From a checkpoint of a small mixture-of-experts model trained on Wikipedia: width 256, 40 experts in each of 13 layers.
Below are experts of layer 3 (counted from 0) of a mixture-of-experts language model. Rows are named router (the router's row for the expert), gate (a neuron's input weights, with its number), up (a neuron's input weights, with its number), down (a neuron's output weights, with its number) and show model dimensions 0-255. Each number is 500 + 50 x the weight over its row's rms, rounded and kept within 0 to 999. Numbers have three digits each.
Before each expert's rows: "comes before" lists some tokens at least twice as common just after its tokens as in all text. This comes from a sample of Wikipedia text that the model never trained on. Tokens count by the router's weight.

# expert 31
comes before: "\n", "-", "|", " -", "The", " It"
router:561507382486516533480549607503426544472505530529505484473396462350438489370456512458477485415615532528436508506574570500522464466509485502474451448467507506538564543509459526490444514523418576437482525515465477549442505470612592464490520488548537558463508502532569465550426545502528457446483496544458611595540646663492541520571517552557481561481514543458373439547553428569544473440528497579543545554495597442435517516463464525547522444475526585556595467503520425520510469425545485462608442537571492493400498503500522502513460479553434523510553612543503490492549589578509547502470518529453561473563589473481511502599506491502534530515507530489485460417526504441465546427505548510523495517534470471510555423455484498421535524508500580509550519511439516549485525467501511
gate0:487522507554517448541497518527480494477507562473483527546497489467485508542553518379423421522420490444499517544514494452454469450562623478513537458668598632476473489466485504470397408596445524536500452511541422480493402478532480384527546515438515502520544468483528506479531523550415558517568529517611503561400458478490621513512554510549485535564570443506474411457498562527494535505530547622451419441420564439525442459430505471405480447499536511524553487432623496464491506456473445487569495437491469615508477530529500476586535475510524499443504510506429466513489469616487491473508424565466490466448478502518521512517463518447444564576534549596377421486544478567555519519494528557534534479455441451534465452527482478565526429467615471508511446502477578526506424471452500
up0:479489473459402491427513447501485481554439451522458444476467518513562562467496526577550593477553546581530475417464561517580438517457362483470453539366447416514505430506579514509566611487564527475516597501538548469549564528432513603479413499506485528417569544492413507561518531462599442522466556515452504477609480573565446493471484467432525478459498536482553576555484478430409472581517423434600564618575410517541545533564541427512506517489479507468428486548391478551491505577496560502440499564500571416484514473473487552483531541491421428573464528468580474519495494430506599498534500475542524521539546602455451538467542484470580415423456434509571520510533496486452435529479467396493496525488502514477455559467462507523504492514425513487450484483525416456525538508480451
down0:558494453454446576501529532562483420544501512512466584540479510578473562481559440544507488617464484493589503366445495522557488495400470394474453537446454473467565501514495485507413569492512533429557476452548459461432508484473433475459600506533529486579477514511459473503435532436465430512532505485482510523532525428431498541486462451541443507488523452496540597548492436509540525442487532472581564561499422423514478488591590552442435540497470488456472538435447345529553520537460511500438593407547528531448527412509501532465448556519511516515607522467544575609477574470488432548595497515451569472481418612484552437446546487572676465479457423453617461476510499537459444523510534526479517521506499502416514494512555503485519528563500559559552563551415508445459479466475513
gate1:531528441466516521493538442444400507482439476462519452567474475461550518551450416535449458485540402504570458435432525479446517540517441505509540514550486527571525448545424537521571556554429522485541551473509534556549494512438441506491514447450461508488421509416523465475516557462526414506470524441419551496507530519585527508519393472546617542529586561558508389503413445469505614595522540577462432504543418564496451472573546454550555420486527539579482489476458511528505509405399532551577437522529496527571370496578579462555552555516511446583584443500578452486493473595528485516591484466459409541474533476437547532555538484547530360499483443458404441515556503508452500506415535509551551518433449466504534451434494430541495485464545498531579494561550494502499510531497398
up1:496468505557502540431457552517527483561506443540543510376436563501560489479542516557538539482519596529462524555531441498500518479486510518397527481461441437382476536421498467473420540449541535521556463475463524416521442442545589455519468555510550480557562504595503566430438395505468519420485549538536527473505478490449590436444508464396366423474470486460466568537553460494490383533546495424492570507473548402478512557424488522429441595608461485464504526592495481502498537568541483502511534551436523454509574516398426537444480478441500619442502557560462529517597483539460556463442423494583533462528497506548451478513462442485520548501495533562521462487497546611511490411554431488544455518584497530444476511512561513544448517588523519507443542503545434479549549423494639
down1:516509586523503423555492544468580481519542421508524514511571531547558387535558534482549514544520550370512519472509598469567564476434512549538521652579554518476531582470513388415429419447436467556466444538403458540501438471516493446453520532550516536438500492493419465501562455518487500640585410495546447480415560391531467538434626512453491459538520473564458616453436516488516523425513567613545527560453482596466547473527475506486475526446519411464489514548492477478541410509463574541501577479476553560488545505483471491507506469467429470518537377486478468594414539447451558485447522472477450457481447452501499589442457499448439549504577509444479507510455537513537503522449533584569513546540457499484474594485478462524461534471538534447577487451509458519524513447497463
gate2:536547399536503594527467527435465419395462557451448513461576434426563532520426595459435543550499445562419529457357533480538524546496455552535550386398552451615506471467540505435489504571436486485422508478534504551439522524393444534513517592459487587457463522513533500588442502512551446489495522473433497478548511567471494570538523440463544497489486452496493480469473459499566507510474577507476536546430426483571437575538563460470464534523552452479444426471614472506604576491528500461551497493452500445513456538534472558533493491495474530483460588555426486489579494478532520478552475439515404478602514440523439466538496483484530488497442548480527525548539399577475535549512451512554509465564485478628584462526574435509479477509461601439491500576410530437523444526602443
up2:516500436573518484505446532491550504408525564431527553529513460456525503456447550451452485489513431501383564446375496513488498530575468514519532432360585498506484428521438518442529544558450547461468405524528484464487530601437492546490510544489419548486527509480590417595513605518552458454520520495490568514543564569478517608506540525537502511508502482496388439525496434565555489445565540544422542463455450507473515497560582507518448468487426469531565440452564542553439604491519410502446557617550479480510453549589478429546452465541447569510488524609521464504505548426489574477483552481498583423559433440437498376543513447472524544457419462484475480518520498584513541519462477540525496461548461439598613442439532490489520462451459571456507462498403523509551442516554458
down2:565575412558460581464500462544467447480512523430498522535568469379570504453512532410533515456499420561441584606538501530532525545532511516530523469479573416588465508549524491527591560526507528519430452518539451470470512453519508574449480586468544519513411464499573475550409521533441532406511564540458490561505557517523470522531503510541532575477511493392510414418508426460512507521560557412384526546502509511486435550553510483521556495478441543449506485472611606607471522487501549491444499498468503482478527504468548469463466523497558440473448574574574431485405450491553509411514554548569539360516445479451422412508466538476461539487493495509495607530506523541465600494542499472521467515522521567568495497521565583447475482555575492546480499591504578530537446638537393
gate3:436448612481521453468592438427501572519582565475483587456481566594526467509483446497463486478524513452546469450509544450531484513499437467511504537522540418434487582531471573552546434565521574523539587468546472450518450475471485384485453557489456474532610491358422515597552570493546472526497421506476402587530566536520487574502524513494518550525434523542467487594541526539539516483450591541537406519512500483520560581396508478506447466480562552589385546477599454582452523423397584533480470460454535475447471484492502440569457496474440488496484566451468366530532476566571514541509465532515514554499531508509495465539491464465568360529427465517468465487431491507368483458482468539508541439513462512488508479502427498485542571502519487477391561555448477435479521551504534
up3:507485506503510476414539501535469515404538609479464479447523566604489413504431543561517456469414505431554514604516527491507429458464509589478496481515578503491499615499515414498436489490528568525597426504506501551507557453505449550464493521470532564493405368543549489570575550371542499488514430531489436514531515532506501495508492503519482543453427448467476500546574543489563504451476498478566495565537451586483512485477502551541361533475463501479503538476605472470498598541525525464446514515372366551369475573506436478469443502585506542496540556458402537481536533474491519440424447526476477522531478518571570455475473586491469529558454555600519449528461478539472535474512494572467364508520503506460551528577515541406479494541446603412440551421425505497476487540530491
down3:476498525507450487580558520428550498429587582405482483444521488522578427517519535407561527561476547407469558613555613501485545544484550515531485493517503525528560638538500425476390401504490431568527471520505511600447596397456640415520474557507484587493531431457441525516559559457546524558482405550495519531386493531481444493463551581567534516464555465550409535526453503432547557511487478527570450554448439469489490499460474510493505447447428573528507529483528493592474553529469549551514490556558493530453522506429495440489493450524490446538452504478446509444475515544405506426486506486415574530571515476512493569564532457497471443447484438490443506584558464583448566470467462515463446480517484504526605528523512438572530423521452512513509592410553477578457446487543518
gate4:532575439552469500555519534535464486384472517577436442496405536425543389531493472450465536520417532415432459557505538488563509439511522455526457423438364458474523570534394439508559554509573509583430453538548514549499484400564521599534505404531546493495548484501485530575436433504468508406556523513535524504510474594406493455532586526629492498537601516443518487519500471491367567500434450494565487520481527557498552443495454518506535497487481521511452483500464481499490414476581438477551580439589506539454552464451515527555529402521584562459476514498573570424571477423528558550497491461462563471460425488481478530524488459447444480528482529540524493450508555500398543523536615484533550478586537525534585434472524511538492479491494460397520503544389529501547511516418495
up4:508459504518557509540527474495483520596512446453533562573529597591441582454559539468485487495538431527534494467480469458468431470529531534469545476579626388513450415433603549467534438471434524479513545486533530585506477564408544557465448573434481537495458482408507525402441573492573483631398540528538427480491511438548466525451456464446570533462454567453504498442504442506639442500520576443467551553458456474606459566486561511516500481454488464534554460491535510460424561390485567558466473618448467431462453510567496520481551462593503451475514534485378482585452479539527389513530525436526490542533528508522533477509432494552470545481513493475503552537416481517553548502424409553527532456484469526495451566416482491414465541503521596551483496517541479485428424524497480
down4:550437507500445480453514511381460612462579562542460486523610463551526482539521486571481585435571513454532548428547488535514475523510506536500472517518582496499517481524556465536547509411514456483512536445424388593436403504495430456507530542501567537474452504458536581457382526541487468442417453590482520470488457410651522514437471567475561548520542505556441540526513408462520506520539562544522556532529569463427539501490570511546548469525530508453448444493523460472472447508465619498414479561568518399500447494484423571516560531477374576524501515443449411588421463444468397524509498487571577514595431567511579418528481461550541427524494465452483493537514481541581511543408484456520455538534505548537470506509554418408475458515503473452533556522495516529463517522433449
gate5:501449482511401580531441535524486485520494547487502492610516459504488443583531474482480519586423409548483564430443512547520505523533466492565482482400601424563473332473546583467528570554471576474440416495554464555436546535543473585449453551487588489489442485530510485462501573458420513385517530459489562458604543533449469497509443388512527521480538490529476497460499451516509464455450586456451541545481473475525544405513581487406392526503447495496482399440505538535499562546560524481481522547473487541531509494570490552491465466494571464601469496534498399475506560452493542531492454391527541518534433456515403517435487541494582513430503555554503447558519501557508548565585531451516522517519506507502572479489580529435514448608514529440466431494436497438643416530484445
up5:480490574540529411530556474524538499494517475547495452415492466538511505436455506582475506529515643456582478477483467533557452477494557453507607451594437588446543578516517429602467459463550534548476620474527554525527529439421486438509453494459431504550577521507483528494471435421600424569458419523526434487481472460549516447454488567446478534469538560432570552465449586499490528576477411504499496468523443521547431538511442616471562508525536520480471510570423491543517407451398479530501409456486505546511527570551490539514587476434402512487589533386447529496513465577482473478535500642502387579448460579466533509510485446467464562542557550474533470433491577454489440490451444457498436506454523554467415508536447523507468515432511510481441572507555455518424539496525562
down5:491477390429542394494513504427491449466466430501560465452438474667509590466438446561505551468459583450537433359427501480518510528464418499546476501491475485429475544450455473549466494525535420530542434543418476529514486499478487395620466465445461461604568520466452454505550405438591496497507486461506517541573398462509577485513492477469419395472446459525516505599595589447536497466471464489487479429487486496533541444491457543559508482485542457531506530540493482416535475527422575542520501533556560454543437536564573504579549455528450630460511552492430534486579474501505477495519492494473458572514617484508554532508499429508458566517495479524504444507475424504533383465436441485540486476432493424476497515450395462533475487465459503440542406413498488459565509441533548
gate6:525571410493519461513461495453519398409517521623485504447534509503525483490522575555496484470425572619645520503441457572494519525484438428558442448456452478532518486554416426438522545517529445547484460483539472641476514514505419547500395471569516560477461491535439448419557479474505374491491470435465396378593512526526471404501516511482520565437553543543511468468472552510440522530536454532473588502522455463442526518507496494484409509453507553539485493525500446460604414534507463503472461416518512602527441526495471488497432585548508543500492463508546579500539481442490536512641516547440566522560477506542491465483601492467584420533450564432542494382522484420489548567545462558488528423596533524484560516405473502486545506505471472529465562475530520553446519546499553
up6:453550520513510443521509459457502532501548423615541499586577484534592553481450433480557502506465549611575489485412499590477500459431462503476548447419406469486435524472527447520525484574503508503512551415592437494481480470527527518467553507527414573550498394445470549488413378434472420564531558400440463487525509419509599490550497495453474514508434430559524452498429396461458503562564540559421589559565421381558530480463524533502442480459503544477396482566627501547537537469521495508536479513485485517534467548448527444542495477521489601536416459506534533457537522463426520483546490567585527504482447527524481532447521444491564432511550503522564544507520520410519515575550453474458470463517575560610472418480522563528510529505463476442525520549431440395533485587481510
down6:341544510611524553569454444484502454528486418471583490405501416513476532535472495491431489507450431563497483620502576595540481489514518525488492526495494551480536490498517489497585424514476512528456489445473490514541545508523535543557498501534470564472519499482579469474434486472549503523475523498484537471557519574551412413493516530561485502463474511570428539530461508514444480592557496525431497450534466507540551474363542524512644462585472474514482438590465531499559387457516417515505473538458434529465401515430504491553472501582517517499456484513411480594545548504505544511434472491537387541587446465467509575507581518410450547547569499470525549472514416505553542520597551486539575550525492608473451421398575504585528533454547529492449468427536368537513492544397550
gate7:475447495584497448465490484517444614378419519499490511498439538640515419489521490438524487500517537439431435506529514529517509412504536545531450466470398494466450465523548600497559539501465601553526451522494424464441408486500536436585469428518385473459549514505560545529551501512534443435495565491448493580439454469548522377531598570522570599475448547456426481498524554491525584576379430510490491420488520544523458538586472420513502425447427457477481519517519501494509446452510448460567612440551478476456570501530499405489484527580478562587438508527513584490542545545458470487513520511444522514479553526536539456471507441423460555548450528459475460429490538481499533538492510619530519462614503520459547457522435554409435524450549568489578479521513534539498478591562518
up7:482494525512493552573482553532503457386593497522494580530547541408466607584487497485420530500547438545512473506441520529486472546503506494445504523464548438448534603541488475520514407468487488596420544495437450516446543559523507479461482444463513501542442484534546449606496568447423576528447479495423534451535564503523509573522535484461440485533443484484498451564537500510549502443523489507372512518424486523416573485460481501540359510524446532518576380473423530393540536554516558532420571438543444466511512590487543514584461463578479518419545544605470531473548482408548547447525545492470477461569444497533500500492552459563508501566463454532472559505581429498496541442483533471439437483471557574487384554564535439464475419497456462523474519398546584482508477386548622
down7:441534596505511522417531485470561487525528441568503465468482596514497496527489520445517508539613494415476498466580585427540496522473409423485498484493578476472512612543457514571493527494467520448543492435441564525568535457504454484444544500460475489580440532534537449481408514424453582469446506472519477491571562484530561581462583426535433470529521492560512407469543535471505550435535473536463585445416529528544493486549519491481439504532494401477595506601511484589443484426483583538526505487432496531485469505407461643530507545418531457391547470518559687590449542447481505494546549483513538507469536418586506457463496521491486557537552503446464556505556429509501443475397436439491531445447442501508435486542473526536633467494508490576436480512557480531505509436441584
gate8:407540548546456535498466450526473467525507483542543375513520502535446468573539554579473611531543544522468452504497549527490508491547487531472605513496467512466444401507468525501462464554497517495593561489574548484473488514551518527609544466523433515542555488408435568454453480548469416525512545494555589488430456501438517423500523453571420533590630524553508539451470486522433504536513513514459547487510514515529457410592569546477465412467569445392543488496511550508626499448513432540441409505377514484514508462556524523516401439466485543562546413442407508387409500403472468583470393528472471540550532441465500498518542548543434573471430432444461470497483497529578493523536594492574478522473495554441514518554494530462542579493444490397480484491542491543552463395512520
up8:498431485480488473666503482472468525502530561513430500455444614526552524464514532378528449542407436536556503455514554428443466415517519436550503432463579547393522517501462555496535541426519446518474457475539417507530467455456481507445500564457564566512479568511560499477478419475472587525430496522531424487596527465549504463491437414447503537475533504445468484572456530527475485438444468591548423601613430513408515479468592467481510548607526634601437516550459430452515523505508500494506461477569473573523479473505522477525565488472515407446538496476549444531616466581436501461500580464569486478467408607534451496529528484482577407478564568450493495570497507475435459466466485496504448419531557463529483499503553485584466440522550533545518515423542474493549562515495584
down8:507516429472550533521505514570543428437545642490515565554499524460578595502452535488475502498519489462573555434601503446601528547439516537535494436426519572556514549556511390400477551526476519470508418482385529501465415520473515556493529488421454599527520520449632424545514470437545471540534523564433445479504474483470488586458463519481575386470494485535492513592579492505448485442549473599463588535525552513537466516472460520514395474507549493549512432542465446499485427414469575555421563494479571486507502496550482486508538544534493425430505521450516469392468547552518458462520524471601491593471479445511493472521589448540575497521538493528597544489529560527537411582416463463572488504513454573513533476531504453504499470558496534604435484542433489426544474472546381
gate9:480503499475544411538523555516526574458484591477471493414512484520490617411448478481588406494523376449557581439534513456506470423469448538549513515490530530488524538504486512547503513442546524376523532560502458511632585561458517487558429513458576569450582446492475442511538428520579410513461593406537386507584592428578511424493517534570507506378453520560489543558462458570547481407434454471556522489543496513515546482508461506504544474432470493488509486433500639451409497486551473460462471502452436548462564567469520445567465520507472462572544493494447503551472549518543531481469428523493534571494568455567511481495523395469554488528478470472523500535625471482553509521481544532422455458519496487440498493410485524441473503388460519511484548439511470463623579499560469
up9:447459461511462449492471460458474573498456623445544574446423521459497545495505502476480503549520488450468465446560507486517384525496540484504593593477461494447491532519521595546574521473453527554429511596530553480528474527480487512468573545509501405468572462496544560411453599441474525502511529435498567403459549560565461515507606461522586452416552565460518527507609448509515439521474522498569553451423522508438450499560407459613613506539528452547590480462450517469397562468437541488475509485485527550457564480445520485437415551450448444485492552573496504507454511598500456504487501515540505384462545568472505524467461513461489533405477404527520476462384565436410450472575489481456510576585502432526496511497532519483548507546457431574474455518528523592522514482621406
down9:491594477540557426531558511496478516457526458494424509527453505463523544517382479523480504532560513560611543518470602550551464511450517474590467536511427531559503515539403495514540501538426517533375492561525534519408445416470516500476591524506509542420554497540504489415488448415571422531496593451538456473526584477531554554430477426594506491460400510457562419518522541600492462495499392418610496429446578500428404448491579479601575533550528474529557439493525480570471471465558513476534502501494572594418581518513515521529585543508476587573493421521353418544513508492585505445538463493543469459484518476499481471477548460535527498489459463500458562502528526550506522477512461480524528506612477454508547452375487479597464545496501455468435529505598532523500526464501534
gate10:509533541481507525540545543588493579456481480468568515525540546539535488466450407422578524507530561429597551538521486578487477516444485503445534551451488494537472524550548467511450522291447553423507484468533481547435399567571493565485487508440497483513496484489541410437472508508475504445447502427438468585562457475520540409513624541532587573458482549439474531538545464548455548433491506439537619440524533520506476421409521527492499468453455486534435530416528422470467464509593425457563391465477556496396558503567569500493488518485515522487497462609523478494477515450532484407471527443557453470477529468574521423570542563537538458429511517564556515536455532550545581440441424529434577494558537514475573394527500604487464401519548469473474561506443540478480523458476484
up10:459443456368464464560516484467485490550601588538461401479503414464480553567449603478466515455398458585475517484506531424518542456470509594558468486626537388453434492532474513546541413568541455477466461468552449575602539424463522516547475465519540561491525521509516468403584492493526460559546532547619451448491571496496474487436433498440453503480576507541552520463462526565515430526566494536439491534509559442584461539535555468503501511514450565533573455567442480496570466471558567512456478513505458502607386481458518442524556428418585494607444442456550515520410476476445526502508504568430496501383511509496516607492441529440539514400534444462517456502536435484485484553538525475516489455544546407484493537464567462551530547576467530511582520490481445461419518525473505
down10:518481536600527440543553499471541455511457455595462447507492493577472383541528574426413557507473441453485497466409498500599545471586440509513386508485466522481535479489461518491499542454593452482537519478478580562546547499543446502518548571578560502539505437529589563373509527560496444530470476513487459526500526511461469487477597569470449468506427506511501559346505476479474518503455564543534439467542513475509534527513588491370505477491447543604411532476409466491486541467513483458493569413509504456535439545561536546422556431492402539469459442464545516537447496491453650529468540406653554450483379511493577542463485459456462512552549568496462515446536467460544507560503539467525502485540556432412480561455537462509529546510469448479569526418431435512488475468443511
gate11:500568493566519581533524484591532541518479482511462586531520479491461529496542433481487441466435382466563575442505493543532496402547523562593482506480589512450484498574468499451516522491524467535527515438550554481519556515538405478399442543567498387445620476532588564520576520500532472567440464445546475495519480455527444392503499598577442564485569419520448441449524604500557526454517475530442497428491514526493533489447521584543402399504466504533529564455485535501402523483502512526537550456533380451555464603472462453493455448457456462491500493475441421560443428509506469443532515529492589624540479483514540428503542451498440509491580583409456521560457564499513511449466449524573430530543534531611524572524534477429493501462416503359494463444505435509488526491530490
up11:437486568491431487452441512417513512464460653554495551511584422382502550575522557425524531524519597366509492510526486537468535462526498503447480465476518491524465532465493561474460419520503552465394418544616408540517587468530503498471405480487489540539461575615472559517468434470521457565528568506608484533491468495431527490510515440484518445575402496526554549453530554517506503555501514487383465586591573582595546515419569481476503413455460564514478570437531543502508513487538471487441461414502488515450607501477548470537455464435511480429503504470576581475439485484568578451435544473534524455477526474513435565376508494492499560450475593518502516442525519449508530432490552500526567478452565437489509446434458434531513569422397470551535483492461555532522503530487518
down11:457523490463473418496545535385439494509450595570448449422445537429495519550400429609532487515497518423544473445549565560527503405455536527428538545520570515525490452501472555461537456514568473480464543492491553609574523489526495538545525552499536492546454586480411547477501385501459529530541434479527463454519481549500464459438485476490462466520539515498542503410526585438588564537578505582409421538554429425506560447501504570423512555469457483499497500533518438432516488466459481538477479437515550561477467443480539464473473462476446456402538478459584459485527457501492548494467459501548499515595456513577484586467455616479525530409580510544504498505498535460508473520497457472588496536415466506456564513434581546546525532616421341490495489452562489499366584498618487
gate12:493502491491503548559466528440474487560442463532568427447503515499564523515383589580427528476497548444513513440535505546568536580467495542502561505430459466432471540498517515529545479507483542487523474449486381460548483546496578474549497528615429480596473541509485434517436456510514453430502445447462537456591503503566464451505356481520531551530445537488534503422423461452547457487506572394554560526578571477487468427570551474526609483571411535513563437557547514452513530503412519573510419434515448560390512419481528424503574608585461461511450428515580495471503599511535519471572472520430447551534578506456511521511451468496567451400458377416612527523519531498516546488450514478482493519473490616481485437484560529491525522521480475513506502422572536485479528516399456
up12:473507457440485514498525540400509483538547531397552462557555523538485512517609497541506588511422489491491410441536501459562507524556504484555488540529535491490501418483598590431390431558560478552507570533533535583540532455398510536488569538539571527488468504480519456433524455439424448595504495515508487461542492386497428472530457430487463532486549485482637512446516504500527519484533582521509444515554518518567508583441471545512453455536446552569451445512497564560635538462482562421476467407475550536484378498498561494603541596451461443520452375495492474463462454426507561560505366539488467526514510540436492522458577584431504465439565446458531538541507491443460428560439512430434501568476510481465463479474576437524573583585474457520480533523511452462453486460433479
down12:520513546515524481523508413465487589525467502578409570497480508399465529490409545438514441521494528566449591586534543442451495398519517520528511409515478527452487440501465429446511474491463508486486519643552536588548493528513523545516434428455462534459499523473511368523589542533571517503518526514513530527437457511450513444535518517480570460509606521556453560542486539555510587468577566548443428544401535588445564568450531486481492468563540510494508469489386573487404499484496443530527494556630481511511447472436495473538471451478494558470494530423481535499511352544450517550453541437433552439430630500534453549566463463574488457596544510474430497527526563542472578477537500650520488436469577438613441528488458524520528475511489534506475432551535518493503486491565537
gate13:586404430549501500546474567471541620429531385525481546448468437534470550534521445438587507489436566567594512541420514507549473519459444552544472518428439373451468483524568539430451521506418548499565562566367563565473459579492621457463474464544426444469504466492535478486465511565429558472515511574459483434450503469484523449538505444533537573495505498449542506566577470468512546462503570402477471494492457437474579424535533470497513456487547552551483531464595443398481580480506458398396456498445500508491460436507523455598574558546451549481504503559462465441500497445475548504534550560510472525546560501509454503493496495515501452515489449533620483529499541515405499420483459523406496564511494570463484448481463539478512481579482477650531572462569526477549524576518463
up13:522531514480482538439517460502398454529422595532520517547506585493568449490369570601497542475557425432479384459520559510487504524599502496450507442513484460463534516490523458584427505511572494558534459391590430459490477438505422533524550532494511470476588515474503511487516487485556479487547504449429535597538530525582510527453479487454419466565532439543472483470399507454541472553494462572530525543517528495519434533473416539527522552528461407557453464487462585515480441554478554516611513513529542592590470540540509490423473491490491504531468531531515558457441445503523425537526485538435548511432512586450549456501595586534518565429477474434376455529506561459530448631489496446511447414451432469506508589468512483542570604550533495376437436479522474564433451421439514
down13:455543473547521448431516495514484489551460522566467568427594452432504514537565528506507440594551456413466482452476455437561535412445391438429477538496563533479514484543552475570518534524526476578489504513510505523522475490555420469466536495509447487519473556501492480434496462481431382501606583424550470590520474531492534442418506566500406553545435509551525550445534525475565464569549519488463522459528374458468480559503523506391471553474496498596411455502481522534499480547445574561527564494545586560553517398496474480444527489445512446582512484429494500542491491512412536462573389459523447484436493481474552534382539465538457454603471579462455558563498502465562501563435607529584513452503536500526486523431474516464550503492428441461478340539401553445483553485448442
gate14:460569503520453535500501465519490540589472501620548471420427481474518498464547495453431500571564470514454536493450547409531403485579452414546542458438401492435448484496480463485448584423483518552491596498532570472456419502525463492611540509488446471563512548527513607580411496551474423506431515460431585551490518579460485501512461545371398515425499544493420466514464527484498536553518497611453439567510462559454507459479539549456469513615601604532492533548449461473455455474410602534566583546486487481525456360420541557536501486491506437436519515483514441536568521558505484488526509539537502577578478590490385485524542510475518446506530470492494494498491526464398553517482516394576487495471505561494522567490456466498543512511549451421482574421521500515532564518448468
up14:549426520478512536532518571481536531455501520426464477577536487590551451592516509465527466491469501459514453531573486511451564476486529565551472493501642530564508480532524519490536518628472451437482392504563457560593590445486549493461527427482534546459456439522486461472530499468376524507565616460566465506484456466570452425524582466635556509513416444546578561509487439477439454433503513402547497415500491467570509577427551438512490433419424370493514511438559557557515576507576442466445395488493505551489512560550478487440480551485496527541460486463461495471392469430474518516473494450482499416470534449539602478494511492489523576426476558550502558494492461529552515557520424564480496555522487443479423487519486446483418534521426508591480452644468457484575479491534511
down14:449530495556442450538576451498497455412495505526459520477609535430510499580468460548539442579592543488566578496449441548583531548532436513526475610512515538426547409462434467466393372460456450498476512560495551611524487564491510429540579532420516504483514526411486538501478483490505494496612418568491486497402433546490485470472478508418525538441599460516486568519541575493415560461498534667516506551393605517536596479422512461471530585503462491427514514579493452447445515557420502518494434437469520557473454472543393560520482540544525544446517510450495511515576473499470464512516535483403441493440444457486540575514515466487520424530553456574493445457528560536510493548605541547551565500416493446529474548476502556471546514493490437465483433487547555527485432509543467
gate15:495617444422481513424535440539495467572499414576512557508523456503459475440532472545522505487439428547517447491476467552507504424493464372474468504496547410552567406426484514543601451459494452444433501562524504552449444452480451487536475455539528445533603440455522507492566428540515472545533544458500469514479488456530605404444436473451424560554527447564528455457526469477483533568494464470519534460512483566498572502455477547461597503576553517567499561548471578495598445517459442486580459536524524496507461457528592587467520479515475449558461550393512467416510443474499386471614506539546474462449536489469522444502561482590558541457585451490434491522552540472531404572547441459494525578560572581504477496524455582399548610470517561455491501504554421583464531429527496
up15:482566461445552509534553455555532553578517461527436600438527451460495435432486476516558480477534387524510556538449496523489540401454418414442459551502525388557583443473447529517524538496529510469525518501488513525456444501513539514565466415541499447544574407420477422509567423528543412544566530410538494557496519456507546465468431439506436533577500434596487515426474501559481434556424409571568543514528512568464551556427500503464580556514534522539445439442456538493591487478606467537532546503596376457452513441498559513452471481550473495529492534442506496477545501472579414473530462551488540412514511494492468400479540534499572443491488487520435476439500586471558441528576450532483596518593541595480469513428524587447531616444457545554451501467508449563493497439510558
down15:460555538447444455448517445530445531518395487516504473516416462565507458443496517521523523507397456603532456639513475564506540460546567556517444481556488501524508407505501511503613505565464558456420435621551525476454507526473519495452533500513576453553554466557466544532594461497530377489530434447429542497500543490445564462495465490484520511407551499465648483540549478484421549497466466463501430448478394602491486605492485465455580396542509506471516499472520479463475552541549495446589519490550518469385536525571560497506477424493531523521451474508416491417412480498523397539490592495446545516515586490458456553525480490590559461503445457552457430509466539498464444435511553531475495522519537502574504452559596561474426555446479521456433425522485515615424418567518511
gate16:560452480490530530634471530531494523493537500456458413533443545542531474444509496509505527558536458411544582494518477495514515451514558510491468466465563458448483529518448473586581566511486515540438464525434488542474544512474589435488474570517453571513553509540514484514485620414441523384515399513377479535503493507504517435495557472528431529522463459593492449564549552465400546517444506538452518474488582431453510469449355450552470489427511589496537528500505508488479367569544458462476507526578476527514577517538489372446394429545568513512501542553486500559493593518504616502574477450608565465402423536556510485478499478500483494566500571504590481445516446539470487505475481540445503413486403443481501458595428543488488475439489572532556483417405473510557488571582492
up16:552427451555553567588498571527478574467501437459431488490492556480505433512474468452541577553527470444528561524491538539522518488479517467496416469476569412462511575464493409529581558533480507524446466564433492456439529506490541440433419527593471539528541524551532456510487602456449548427511476482400408492509527591528481451482562549479519466515469475609412542536573563472443554441432526450506517498472587376499550478515385464553477482451515558499542483487491507500533406520563503539471492519506498518519650554465492460405395519576561512537473536548402511561500599559528570518514458456549531448386445497567427527492525535494437511536443601566567480452530494526487444554498428475385415442424459502467494490568522565480460461467512534489539480463427447504585478495595511
down16:428530508517562522541499409500395518525496515451413517515411505472495453534472418531546497512491522565518516637621507473450523463449547525499527416492507516474492478507514444594523454537453511511485474537477524378489549533466505476506435429385441588508529460503552399569522436511508533570527443533485558448397532467444476515573517524581572516459426494545488424417435572475503518468536436512539536542448533480500555483473469515532526513423497496468586511502421546545468387465490498440504475555411418521508545442501597415554448473471542549494486575527525496518521549575418579471547526392474536522397550537541431547539517501533526604462522489531535538523555500530326470479446420611504625475474537431550474542461457554446583482565465494555490510533499444491517509518547549
gate17:450513481456385530433439621507389444502496502446537534572578508565461588584570450478434410473461531482498451562497471423422483375530500511555462570482475518507503531465444503482451509479541460601456439569507551474430498524541481420471558466492468469461498557563557489543493443512534557525527424480518526544474568513540490442557538596470522515551597581517431542532562551514420544526409459479567470486530487514476570512583535446595482470515454560569491515485463581460484509433507447435513572505526577411549569493462505439466442523520468551510553478506442485431447430514411510411440511591523548589460389474502506501549433519527566473547444554477497415475544558470454511461520614527499524563472526421527518431517491420505475569420540568498517490549485554553451455473377511
up17:555481453562510581534436482514433557497482516493401487482581466450466566501503517479411454473484595504527405478545537384488477541495497560551487459529538469547540442488455486538433453475503472479487504485615545443426528580484475390476508502446504538419468574470528475519432554509495560533525535481484503552475526585537584429578481569558584560570535577464519510483474516595464551591481485502495485439466466424450474528543545376530520509514503547531514419504456537436535485413503465487550614499536494481522508463446488498489423561494458549528542533574446575405487449538511513420477563506445527504400461505441516478543442520509527419497455558510523449527562543517423487389479498510483490566438471447502487397572486399515561552376544473582657522570448464552490437589443565
down17:493504502498498518570668411523502524439484415485477498537508458460397487465536560504442438438534553518461453475449544515464543536529563532571497434505453515558458535490447447450464505522482443385418536581442531439544505588436617506520478499519527526428499519512543461434495446463554529427463427585475504457495589463591405473499521452430568547522511444446529470530459484473548575547490532607477465473474570524574570475413469437526549484557487575474464441515435604517548503470547517521483543556460424481523517545581418537483440459542488593551472529504455515449500490521474524544467528530524478536564484466473501562510460517531498470462506440549374515611516528518406540474538577501534499538514566555615501374506405482584433506517570581471500523414559434447423453545558473